From a checkpoint of a small mixture-of-experts model trained on Wikipedia: 64 SwiGLU neurons an expert, 5735 steps.
Below are experts of layer 8 (counted from 0) of a mixture-of-experts language model. Rows are named router (the router's row for the expert), gate (a neuron's input weights, with its number), up (a neuron's input weights, with its number), down (a neuron's output weights, with its number) and show model dimensions 0-127. Each number is 200 + 40 x the weight over its row's rms, rounded and kept within 0 to 999.
Before each expert's rows: "mostly gets" lists some tokens that are sent to it at least half of the time; "gets" lists some tokens that make up at least twice as much of what it gets as of all text. This comes from a sample of Wikipedia text that the model never trained on. Tokens count by the router's weight.

# expert 30
mostly gets: "Ro", ".\"", "Or", "Mac", "Em", "Cor"
gets: "|", "1", ".", "0", "2", "3"
router,209,107,173,158,92,195,207,184,193,260,273,156,216,178,188,167,192,191,261,161,217,213,215,168,303,190,187,139,178,259,246,229,160,273,188,242,162,128,127,208,155,153,255,174,266,173,179,158,210,258,150,233,220,250,193,194,133,153,213,166,162,136,194,248,174,291,179,221,218,143,193,227,182,232,139,159,233,233,243,188,254,165,190,133,265,291,155,132,197,122,207,236,295,221,207,204,263,209,255,172,212,220,226,189,210,200,136,222,196,237,179,262,214,157,202,163,234,204,246,226,216,181,168,239,196,296,206,226
gate0,258,164,255,155,161,148,188,210,190,229,216,221,208,210,277,198,105,171,195,208,277,181,219,230,216,226,229,219,184,183,216,143,149,197,192,183,253,214,147,221,256,223,209,182,186,186,163,127,186,239,202,256,244,124,253,148,239,248,179,201,176,160,167,139,267,243,147,136,166,84,181,193,243,189,245,147,200,150,160,229,212,197,282,162,192,213,190,139,219,209,223,221,273,167,188,210,263,164,281,185,218,179,240,182,162,218,261,164,195,221,173,171,177,202,200,213,181,223,198,192,274,265,202,276,228,144,148,231
up0,189,181,220,204,132,197,202,171,196,149,206,188,157,221,253,170,181,230,206,170,197,194,220,157,111,173,183,130,214,173,204,220,176,276,198,186,237,231,272,200,139,205,155,172,186,236,199,246,190,174,217,176,241,189,142,210,204,190,181,204,142,204,217,186,273,160,189,192,177,183,230,206,199,192,183,229,179,228,239,242,184,175,223,183,219,156,185,259,176,269,134,154,264,193,157,192,236,135,226,159,251,183,136,130,245,162,87,226,238,231,187,141,144,120,294,202,223,213,170,232,165,179,224,218,327,225,225,199
down0,147,210,192,206,219,167,206,172,262,134,204,153,185,181,178,149,180,191,252,200,144,195,190,223,149,269,225,209,231,158,223,111,231,218,238,173,165,220,166,145,233,160,219,148,123,175,319,176,235,212,205,169,183,202,187,175,191,158,179,264,193,198,260,140,166,137,261,252,236,150,86,198,149,158,175,243,189,237,214,190,145,257,160,176,176,259,196,124,229,223,236,248,208,285,211,170,243,258,215,214,175,166,241,216,229,184,138,145,176,163,225,226,212,126,257,241,223,206,133,192,241,201,181,251,212,293,262,229
gate1,252,174,233,228,225,148,201,246,167,195,119,205,222,212,187,149,209,263,181,191,178,286,231,295,169,215,215,173,182,229,126,226,187,159,126,218,187,160,156,196,234,243,213,230,238,224,153,267,194,254,231,288,223,210,205,210,184,269,193,209,168,178,165,161,226,269,237,262,207,201,160,154,277,218,170,181,154,119,290,264,174,213,203,186,212,218,279,195,233,181,234,203,274,191,234,261,157,178,229,247,229,226,200,228,249,213,192,150,217,175,212,211,161,213,231,200,222,207,75,230,234,94,206,175,173,186,230,173
up1,202,305,266,142,248,147,218,196,266,259,165,172,157,248,190,99,180,228,239,233,260,191,238,237,164,188,268,146,194,222,322,221,143,186,162,143,153,220,212,215,184,163,190,163,234,226,257,160,196,195,219,263,207,146,249,180,239,155,257,208,162,232,202,224,184,238,127,206,223,262,258,241,194,152,236,249,251,235,267,174,229,272,160,211,168,148,254,191,203,208,263,153,186,181,224,274,278,159,179,151,248,205,187,179,233,149,132,155,228,223,158,188,233,183,196,173,193,244,227,202,138,222,164,182,156,193,243,180
down1,189,255,190,274,171,258,177,130,219,178,160,166,170,156,212,183,180,270,202,138,259,133,181,153,214,227,148,305,205,105,213,229,216,228,138,182,165,258,181,238,193,175,150,220,198,150,247,134,208,91,133,183,162,153,156,186,221,175,220,285,214,195,173,199,163,201,230,215,206,175,187,211,152,217,231,200,152,225,174,215,155,226,195,155,181,282,203,177,175,169,247,306,201,182,286,308,201,259,193,167,233,176,247,172,269,246,202,224,193,207,212,178,183,238,235,184,206,239,231,244,252,232,248,188,142,187,178,226

# expert 22
mostly gets: "—; ", "However", "Un", "Preceded ", "ISBN ", "Born"
gets: "| ", "|", "-", "; ", "1", "6"
router,189,172,181,165,147,234,215,172,251,181,268,248,143,192,166,130,244,174,265,188,245,176,224,211,284,182,241,162,165,216,250,214,144,201,209,268,176,195,167,258,216,186,168,242,219,216,214,141,180,252,203,214,255,231,179,218,163,167,155,118,110,119,245,199,166,218,201,278,228,147,173,172,203,178,181,165,185,217,209,146,237,173,265,116,284,266,164,129,215,134,172,246,255,276,167,164,293,232,235,106,212,195,239,217,205,212,163,181,236,274,156,227,243,125,179,178,247,222,204,235,199,279,187,223,165,271,204,234
gate0,274,108,175,173,193,190,154,224,276,218,196,212,165,187,245,257,254,157,167,177,208,223,227,209,205,114,177,180,126,193,259,281,257,202,211,174,194,182,181,208,235,173,137,209,187,190,116,174,103,164,191,183,223,166,204,191,266,202,194,182,183,209,176,178,238,179,149,247,212,255,226,217,263,222,243,185,169,132,117,267,206,227,175,197,175,225,202,196,263,178,226,249,137,119,193,228,126,177,210,205,218,222,189,167,242,149,211,220,184,202,197,142,164,183,266,151,144,251,186,186,188,201,172,144,210,193,200,165
up0,180,222,126,273,236,229,216,229,293,213,265,243,196,217,254,178,310,186,219,127,247,220,132,210,273,238,127,222,219,221,214,245,118,256,191,177,149,234,226,249,142,182,261,205,215,208,204,128,210,216,200,214,230,155,262,228,249,240,205,282,258,237,173,254,167,212,147,246,185,244,186,207,188,193,164,173,207,173,207,295,136,127,199,121,197,277,169,273,173,184,205,206,191,258,230,176,179,192,189,191,202,246,223,212,187,200,207,241,188,239,214,234,179,157,157,181,135,186,230,220,174,167,158,175,200,247,202,210
down0,102,243,302,184,201,177,173,184,192,228,149,264,194,202,235,134,194,268,215,169,204,240,170,279,181,240,211,228,188,145,132,212,176,175,219,146,237,226,245,220,212,242,232,214,265,158,167,258,142,237,206,292,170,189,187,130,222,126,203,205,210,217,185,266,195,260,263,232,214,196,204,153,198,228,173,233,287,180,136,167,202,168,196,169,121,213,199,207,200,167,182,195,242,238,220,203,141,166,187,158,201,170,266,185,194,229,220,200,172,232,215,157,214,164,200,272,186,268,212,196,302,270,210,206,322,220,183,97
gate1,193,125,152,227,234,213,210,175,142,237,243,193,179,219,178,202,171,227,177,155,195,192,200,175,170,184,185,189,186,205,237,172,142,173,279,193,173,190,176,250,180,113,228,260,247,128,213,194,246,194,188,209,247,168,219,184,224,213,156,233,171,207,174,192,98,146,255,168,197,176,226,199,183,173,226,200,203,165,197,199,245,170,197,248,240,196,196,156,202,173,192,147,194,281,210,176,143,221,171,228,185,153,247,190,222,174,235,179,191,303,178,179,185,137,209,152,291,219,187,196,168,209,214,247,200,169,238,227
up1,163,232,165,252,182,208,227,247,205,176,236,227,188,179,134,226,231,139,207,198,182,200,210,152,185,233,176,275,168,173,249,234,192,274,134,123,148,152,227,188,246,202,236,238,251,117,225,224,134,212,184,266,147,220,302,253,251,184,227,136,202,215,154,192,249,201,216,202,193,100,227,219,234,224,219,177,122,195,167,171,157,162,213,150,210,158,253,134,126,308,189,201,214,195,212,260,174,164,234,146,204,168,221,174,207,245,195,256,226,156,290,129,246,191,278,234,152,166,177,212,249,190,156,216,244,213,194,243
down1,201,190,201,216,194,177,220,185,256,168,204,204,149,172,169,219,250,208,269,164,88,216,109,232,253,257,96,232,281,215,225,184,203,178,212,181,155,198,192,218,89,84,167,177,246,207,294,180,194,187,293,201,195,244,124,171,140,165,181,162,252,233,151,163,149,206,189,197,204,85,270,203,129,175,235,202,197,246,145,199,89,188,225,186,174,249,162,244,133,230,190,256,191,274,112,174,210,216,238,191,168,183,245,156,160,158,143,198,209,235,183,218,172,137,162,184,240,214,223,241,174,200,184,154,226,139,232,237

# expert 20
mostly gets: "'", "=", ").", ".\"", "|", "’"
gets: ".", "'", "|", "===", "==", "a"
router,206,181,141,201,146,199,159,179,197,211,227,206,198,191,182,205,271,100,280,206,190,187,218,160,305,191,218,199,175,233,253,226,165,178,239,239,205,125,146,230,218,169,194,139,242,223,166,156,177,207,239,216,230,255,229,170,140,168,193,236,245,200,207,227,211,228,193,255,223,170,192,262,234,178,125,204,284,250,197,119,275,161,277,145,180,247,197,160,212,191,214,222,286,197,199,158,255,195,258,178,158,178,229,209,194,221,166,195,229,252,197,251,231,133,241,188,233,272,186,194,269,179,186,277,240,214,180,279
gate1,257,141,228,235,254,207,233,207,109,141,186,157,148,185,252,260,172,197,187,199,162,210,173,178,91,235,234,167,189,238,181,153,142,179,184,267,270,196,192,179,156,257,215,230,240,213,315,207,221,222,186,198,239,193,141,167,214,229,163,237,177,196,227,257,188,239,199,141,245,192,197,249,219,169,179,191,160,243,240,218,272,170,283,152,189,206,158,208,143,166,188,224,191,188,236,205,186,168,171,198,248,140,111,141,191,173,236,164,207,227,171,259,108,205,236,209,160,202,195,175,202,206,116,231,243,193,214,169
up1,194,175,190,255,190,127,218,173,242,158,276,244,208,243,197,179,192,230,154,148,229,207,170,206,235,196,142,256,242,165,187,138,94,131,155,180,245,254,261,220,226,179,232,225,174,163,192,242,208,148,155,243,216,235,229,150,255,242,152,199,163,203,158,119,205,268,173,177,187,224,238,229,192,224,243,292,193,233,194,177,196,215,273,143,158,184,189,208,229,178,253,175,147,199,222,197,151,216,154,163,188,192,112,228,155,206,195,193,261,261,204,221,171,228,200,177,300,179,193,160,174,213,139,148,138,268,160,175
down1,256,213,207,238,202,192,233,214,173,152,153,171,229,163,175,199,249,181,212,237,230,228,139,132,179,201,188,254,137,203,205,166,235,172,135,225,204,193,185,142,174,245,194,177,212,231,251,199,220,249,198,212,272,178,169,174,186,163,172,231,188,151,219,211,173,157,114,182,222,196,214,271,218,125,209,226,195,210,140,165,186,205,183,174,164,159,196,264,194,221,171,167,184,239,191,231,170,237,184,169,213,233,163,177,223,184,260,170,243,196,207,254,241,116,102,189,189,212,170,173,186,200,191,224,167,144,138,198
gate2,203,214,296,214,201,208,202,231,247,154,204,216,175,173,196,164,289,175,194,295,224,222,249,157,192,174,212,215,192,215,204,199,231,168,146,157,294,230,231,198,202,185,197,253,252,261,185,170,122,245,253,177,207,127,198,151,221,108,171,167,217,227,162,196,240,158,227,188,159,159,219,182,194,236,233,202,115,263,303,222,208,221,196,156,190,172,223,254,286,218,204,235,163,172,197,170,193,195,221,213,164,212,178,166,223,206,266,164,189,279,164,254,166,254,205,126,236,291,195,142,252,190,181,254,213,188,206,214
up2,216,229,215,213,192,147,224,150,185,284,201,211,281,185,191,193,239,162,254,152,205,203,159,196,266,218,216,143,160,163,225,192,232,204,130,267,202,234,167,150,209,258,109,141,224,210,173,108,189,251,204,190,266,176,216,233,245,212,199,204,147,169,186,169,177,205,222,170,190,274,154,155,186,213,228,196,113,182,181,173,219,162,214,163,232,134,209,209,178,161,156,183,128,158,164,159,302,232,198,139,203,180,256,151,243,196,220,229,255,145,200,246,179,158,234,229,150,167,169,173,201,283,203,178,130,174,185,206
down2,253,179,226,168,100,232,143,205,230,230,102,186,209,183,245,185,237,170,285,172,164,242,249,180,289,184,217,203,213,179,165,227,196,149,147,235,184,181,173,169,272,282,219,238,208,283,220,190,192,200,111,190,113,171,128,173,170,210,186,267,253,219,156,193,187,243,184,195,228,158,224,137,128,190,157,149,175,243,224,214,227,241,252,217,188,200,230,172,229,160,144,212,170,169,247,184,136,194,185,163,238,166,200,242,270,275,213,156,217,182,160,198,229,202,170,248,164,231,220,207,223,225,207,244,150,234,142,223